python train.py --hidden_size=256 --d_shared_expert=0 --router_score="sigmoid" --normalize_top_k=true --routed_scale=2.0 --balance_bias=false --init_std_router=0.0236 --norm="rmsnorm" --norm_eps=1e-06 --optimizer="muon_variant" --learning_rate=0.00624 --max_seq_len=512 --train_tokens=381000000
Below are experts of layer 6 (counted from 0) of a mixture-of-experts language model. Rows are named router (the router's row for the expert), gate (a neuron's input weights, with its number), up (a neuron's input weights, with its number) and show model dimensions 0-127. Each number is 128 + 32 x the weight over its row's rms, rounded and kept within 0 to 255. Numbers have three digits each.
After each expert's rows: "mostly gets" lists some tokens that are sent to it at least half of the time; "gets" lists some tokens that make up at least twice as much of what it gets as of all text. This comes from a sample of Wikipedia text that the model never trained on. Tokens count by the router's weight.

# expert 46
router:123143104132098128141096175099121132103113119165139154087149142144124122132126043182132059125181108142141166103114054125125140130118139126092065136077165081142140145161140177115137164121077150064128102136194117137092141230171113106101149080181136173114221141164198131171126115146117128108141098091155123166120154142143155106149085169140094147125176109152140115140121086131139114089081
gate1:083110134095097192142098149096100163172177119190100168117125193079115120115133153152151100155171120106164087163117158163097129073135081134103145089137184062099160151085169173160108035097078122123162095108186133143171142154125158146109136149176155139104099160136140087120123127121182145125142149114106105165131175090122126134072141123157091094185122201075110100132114194101114153147119
up1:147128063134102146120184169132144080150162108151102138167119118034127192099170139133169108112144094165192113139161118127100150055186120107095101118080127070138217168117162122149147129082093106083125095075159150104181173076141158133135113109179112205117155160152146116138093111092152185182146105137061140143166098124147131161093118123172102136175115186071124147068109153125150196134101
mostly gets: "-6", " 300", "-4", "100", "-3", " 500"
gets: "5", "1", "2", "9", "7", "3"

# expert 111
router:124145155132108166106086174105095160107163178116153131070187108109076193104103049145125113156132117090141175107072078122115167121116118130099117129086145128124153151156125151188139122104067114126143126144161130179099144153151178126128117142187124167124213223124144127170150171149138110115190121115161112168172121100142117105095106186135142124078137143146165132088109126120218129079100
gate0:089119121127097103089068126124130165127158111077099125148147110138188139091094114101079115087202114095145138108092117152100129122075176102170107120080173069067158113110166132198168122168096135136108105164128128146086144103143152068159099136183105094107164129115124114135097120181100124115150112125140138184104086125104107067187080096128142092117154116109164109175149151090116082134074
up0:111118122100107097095072138073109152088124073127134111146159140139204160076094127121104146100232128127136160114089134122101132127097144116140134102117208098067126147128165159198151113175105140123140099161095153162135158136098154104100144148152095098072147194080129129142086102180114143075125114112133170182069066158101115110186096115154160097092155097129154127196166143159146109154126
mostly gets: " Country:", " County,", " City,", "son,", "i,", "u,"
gets: ",", "a,", "e,", "),", " in", "s,"

# expert 96
router:133128115117169120140133184147109119140104195138045101102157147143072106130127084159113143061118089126152109073076119162129120154195117165152134186064143148055141114152170122096169146157129121083163113086159147095100178134149192099146164140124067198117166160141158129162126153079134147107134078125142059204134154119103112112135095178147025126165111141179143122139117131176112134108047
gate1:145118142103096155127133160185119179148110147118077119136142148141136130117065047110088133101142147159094099094102131156151110173204109083112115107081167116141111164162182152159160127139097146146142142075197173153193174157150162146151142111087101154122132152201149162133151156096137098084129099119108090114134152133085172140155133097111123157167066143093139190085134143120145145095085
up1:167151142039132119144087162140134085087111168143101106122108115087086144087124081092156135169095120132154152110140139137143100045186239182137135165055149123168156139097126124123092160106070034104173132128144143083120148189117104132136163113159178119130154126100115113089098102102170145149136121121126105146106154118139140150079090156125187095140144087134173180147123200178125133074145
mostly gets: " P", " p", " mat", " O", " col", " hor"
gets: " P", " p", " B", " O", " H", " S"

# expert 71
router:181179124154160143164111183126135144085125157149114145079140078149164132146111124101159094169137111145158171078140123151146103129172130155129129085137124091149156174105157152137163152125128100072125110120150175127110106163111159141147120079196108206097158128112137105185134149128140109137160071095134033125165125112140117074093131151122123153146176104135185187093136104178083122069120
gate0:169188134109147085153109153156124123091154169135141141148158190098142148167152169106143107123140106183133119117161131125143121162142140129124135112142121135081122137075120165118135145149133184078136163123131088139152205139097155062085095084162087090067124162137119101116095159148196140139124064103175123141190162166135154103176154130116126078092182105142208157166082154131140106168119
up0:163165151135186119131089182175133083108142114164092144192125051136158099093223196100132097153137092089125148199203125141114072084146122089142149075079154126076179129080116141128127202108101130138094120161094192137103176102069157097106163139170104169133128137122143132120156127137178142136105143103106133130175100140156105131125172108111130114137200136145096238134151154195179132148130
mostly gets: " took", " used", " worked", " wrote", " received", " gave"
gets: "ing", "ed", " of", " for", " made", "s"

# expert 64
router:123163111167154213146111131124112190090100161191081146101128131122107153156103047145155116168120105131252181103119079159174148154136090129120107134130096118101131109131136209093179194120121147120177137126167176153093130118094131121171108141172117137129180169142172117171123160083138127107130135138080138136175153085157158093110143113101075139139130076188123181156085129120075136116088
gate1:142120128110126130103092097123099109176091172112100208117097180144104149133139107144131115154142116060154155104182092129129141094177130185081073112120177080150122111139130146147127159184146124080138150172189143126138120151064106093116099115199132130153078110102144099154161133099111103145155128135099105036160153181138206170089113092134101155139081086184145120125136123069094094128108
up1:081129155124067095122087150096143103158084149196144179182134101093124105129125102125149097116178101106105111178162114154115067072122107104163161133162130140085110160086142130102127125139164107120128167178196187120085179090171146186116172103125105172128172100137154119100140111108183158107169124135151114141091153106127114188173145091142110156092167110094139097147132063094171181142103
mostly gets: " +0", " 39", " 65", " +1", " 57", " 38"
gets: " 0", " 1", " 4", " 2", " 3", " 6"

# expert 117
router:122086110140135126146129176137155170095182146117151165105098159073122151130168096075168140130080091160148167139086064193102086153099150145068128125110152146152158169207084177099129150145119123129147111076141143151133102085149148143067136141132116119133169150111179112188124151159159152116119103155058063140156121111136124152107132182112092112160142077174187153126117074084081157116149
gate0:137123094092163148138108105125129145123154096100147143164139154128145123164115106134141119140141134128124130164148173133125151184074142183093132098145160167097179164215136145143127164125124157114156110080127091128137104126101133142066123169084133124159161153069103171159174163081173130091127085196123080118187165130192132143073139174165146152109136202180106133178125127100091103173118
up0:159129135103095131131048169115113086159094096081105172122151110110098151103124056106092154078150121138111122124142175131115126139071083190065106096199153111128196146194113136115131150093147142134159151112151074127076088138037153113134096167109163109142147134106138126127160156119136106100144125165091086139110097190145098142208126129145151108096119156153115144169090113171159115174162
mostly gets: "ecut", " test", "amin", "itor", "acter", "bit"
gets: "at", "it", "t", "in", "et", "ac"

# expert 11
router:095133112105102159120111155138148186091082148158060117136134126089092128061098101151132134192095117094174100119115080222129081207162115104134081115073112172105102093139178197165189171135131065119143090099190146165120150124142139087126146155142131145104198197127196104147096133109148127101135099166120074171197113144145125108101157173090136098177175075163175175140123117113132146157127
gate2:127061195091107116201104121147136148148113143138153137133094148127102115080150133100085091163129130118137138114160141122086146200122108119182141133176183127104161124198109103141111165142137101076128106122133147143060144135165094098103114120130066099148133104142127047134132144131138149174154139118126147094176090150130155137130143120080139169082163185178126129139103191128180066147116
up2:124127184148112094150123072119196150080146108062194124100108141106082145098131136130131096134155131119164152145095182154114161203112039063167101103121160115144180160186119110081153162146150086134116133106133120127130143123151083091103142109143114119110184105131153059150146120178157150176129156111141102052104090112143154134152118170146131194118132185189124203116105131162133115131140
mostly gets: "R;", " Pld", " ", " Clay"
gets: " |", " ", ";", "|", " 3", ");"

# expert 9
router:141117079122123162162128108107123185081121114189115134067165111125131077146077109199105136210103120163151199114096155148125107082121129089109128136143080137105112091145151147144093183146129186117187129112162160123150125102089149047114082181178126114084211165105129088191130162120107129104123081129120152185127169130181158076117071156103078144104158112149115096153094106148170137115101
gate3:147125094151204099184089091151118126098087100154103161093151113136130086068105072136131098145098123125118135119117135093179110057140122143108119153121160148071125113148120041098079149167159120138174093149115133143149161135140112206105148140169146107154113101120187159138114083106169125126106154138136148228160110097141122146138136145137097144085127123130123076118168104151169103143202
up3:148113043145188195147114138144167148079057087126117160106137106134178088068121102149157084157123114126144104129111128117204113100150151116071099116121129133110109078141106052095088139137107052113116040115133149119102151098135143163108106132152119120203110137151178096127121066099164151106125127162190131213172123079146101136136142154143145123111113106130106081155141103119154160114176
mostly gets: " Coordinates:", " 0", " UTC+", " Goals", "Population", "°0"
gets: " 0", ".0", " $", "′", "°", " 7"

# expert 74
router:102121198084126134081084178169146117126113172120114146152114130084116123118134107109165133135132117105156167157107153125153111192185133099074075125126135153089113170169134132153109140180142097097133146108165172134141129138138161149108105126103114129079194155100206082152166207144149089130175130186161079220116173109130110109132115156115141099149122111132159134079082115193150136119113
gate1:173176205136140128107120119060122153132148117082084128126203087161161077139092120175141109054100095145132143119100152099128092090121111126121054101116173154177118129143061104097105148125158143100093150162110171124064094142105167130107111098150069107033111086130099114138126132109091143143114097109103125168128085152089121111146085145178108120146125144172209125151081156135133138066105
up1:155156182159162094107183156066111208159161094094109119107200123118112076136091159151124126096103131110120103109094138082142121126136116138095044093129187108159086123157106067107154158159149133083092097151127151085067146113113157124143110136116054122031114085164120061094123135106108147162147132133090147130128099146080143105114110136084144086141158122143167139124110165118099129043133
mostly gets: " @", " joined", " appointed", " Occupation:", " representing", " Occupations:"
gets: " of", " the", " |", "|", " for", ":"

# expert 78
router:089108101102117153154107186130142125124141202139079131157153139069065159128122080148148119140151109132157134130102072160140137127171083114102069181104150091063127122157203204150101155120173102185146143082137128142115116186058135117102098146182123131103152122082154126174150143175153147105126126171144105149162130141149131124081118117121106132164168074147127201122119103084123080096148
gate0:109129184124147137156127117168105111137169105141150175153130155143091118167103109098124106152099093129124131190135123131076113123082081134132094155131157118110193191110122154121163082101173085122192043134114104090122106147050194174114193149096149147133157089079177167168149070136089106074128135161156102116194117103142093161069111104112086148136149133125116084126099073190109055110109
up0:108152142094102181160156117151126105130192137164146164124110155117118135168114168101151084132122097126150142169150162109097107118099120075100094131171151126121139152109161164148133076124140107122225072167121154081151090131054184119116210152125191151082120116073173172156143135107120142114113092155127131127183100126128125160105117116130102080111136172106090151104117105170150093110134
mostly gets: " commun", "ocrat", " Commun", "ommun", "onom", "hemat"
gets: "in", "er", "l", "m", "on", "ist"

# expert 59
router:112132141138144110050117175080120115131127101198099166145145152158135103101102147149148115165113161192138171095099057139147193135123163151128114118164118096100164107148147124128135163117095148068130139112145203088124146132086149132102125095131140208061162117102162073192128171093177117106127111178133145161124145080137085069158087176083142146140172076200127094080160174159083101136146
gate0:113124060068125136027097124129194177119082117148087174159185093105076115111098146102173111166094192162093087151072201117175136145207116081140093131126119140107155119108139124140118102083066044102135142152132133138060159111134138159114104140103156154098096170119129097155103106170120158098081096061084108127158125112139138035126091147118132139149119080124181078156087128135120142163089
up0:119117091139132112083105128100189134108091116101099161160122121098113085073057115093141103147101218171099071170106186090142161139164126104135066111111126122105143085149077109132093116101120085090111117154119116125099180136112106177114089155102167100123088104111178032192100120152063182107080112080100120106150111204170132148166148155125098148114107109119135141125119110103069118155081
mostly gets: " 3:", "er:", " 2:", " 1:", " 4:", " Total:"
gets: ":", " |", " ", "s:", "′", " /"

# expert 0
router:160156160128125115073122128099122172089091115101066172077123132095072077096093108118113140159127114090157150132079174204168155164119074102185085142084128143097131100152142132167157093117192165141164123156125193160103110132087120123100136139167091125121141132069190103179140141105179118134204085110150118169121193165178155062128138102102073141111158127175204140186155135111079132104107
gate1:127141100089120173115076075138160194166113141137086077155133072126129164079128138164083098132105107171143107144088122135124083145142040057164124201172141119104199158131193160116127096116104100130194147139161166148154136132119179101184128156125118136098157164095222097103110123136103142139158129174146158137122110125129195129099122122159166105103119112125135121087112120143102139104199
up1:144113131094115216105083132140188168114088127103102102097129096097115145116140090113109133138090092188198121131119115134148113148129093066186128105106151105121129148127168109105147054099055135150202077171170171142148147113172184102157115127138078131111148158112195086125135148169133126141161141130123134152125159145117178112120154110129142148129098107121142071094146193133129159087161
mostly gets: "Personal", " Votes", " Total", " Date", " Result", " Candidate"
gets: " |", "|", " Total", " Date", " ", " Votes"

# expert 98
router:138143095128109156181097174116077213091078169126096155111123152117131120172087106127147120141123100132154130131126116127151120184152129117119052152110106148154147103184154175153120113122057176123184129116156183104107107149124077091100099157094169121134195183162159090159151148110130151080194137121164086197157095121135097078121139149138126127184122103174173123090161124133111129119061
gate1:119135088153154176191151162147100123111161097081105057112096091170129142094202125117083139170080144139145173111161197098185114151117100085131061087091148127063148125147155167134137108118109171071100123076163141117149148119127141153149139135152137103168127182113099124143123149164143122174108152096090166194127124106096097143126070186109142123147110158080091103120158146160131083128082
up1:110144111139142195137147179121076103103163087100089106148128107137094127085117138087062106194089145134140149139102164090186106119128111149074092075097128128104169089145142131106108106090151184111131093123144155134164148101121152152175109120203125084136125159071098183165122114154162101141166125128122131203140130169104143170147116162104144138204093157084158104100187118184074067161130
mostly gets: "|---|---|---|---|---|", "|---|---|---|", "|---|---|---|---|---|---|", "|---|---|", "|---|---|---|---|---|---|---|", "|---|---|---|---|---|---|---|---|"
gets: " |", "|", "\n", "|---|---|---|---|---|", "|---|---|---|---|---|---|", "|---|---|---|"

# expert 61
router:105108129161139142135121199084107188152123191158116171124157116115104100139121097127139141162133139136127138081107113126132121130150191150122129148142141133079162151154164193162105113104129062092168082117185155176055094188066156091169159102164152182075157183094145112172150106123208108154098128130135086145163138138146107088135088166177101110134194065103158146111107104129101159119134
gate9:119165077135123121141113150093142151217085104131103140102133111149134112128093137119109140167091146096109091134109116136103041194147145143097154151133122117124061165131141116157094088154129109057113123115095077175119142130085125069153151144156134158093139080117155173117141124119135163209161104154098090133177158165102194098174048158151167100169141112134093162155165107201096139138198
up9:161099171122141147176085110148136148138136156174151149131182115131045140108100134085120116136119151084097135119103112095146116103152155158096143157123110107080126153143126149087153146122117028114080108118106080157101108145120119149156109113152091145098131071175203171132182141173153087180055176142156072095139151109111135110113162122154096156126114110135170131116121038144135166075144
mostly gets: " located", " Succeeded", " Preceded", " Nominated", " known", " available"
gets: "ed", "\"", "ated", " used", " released", " known"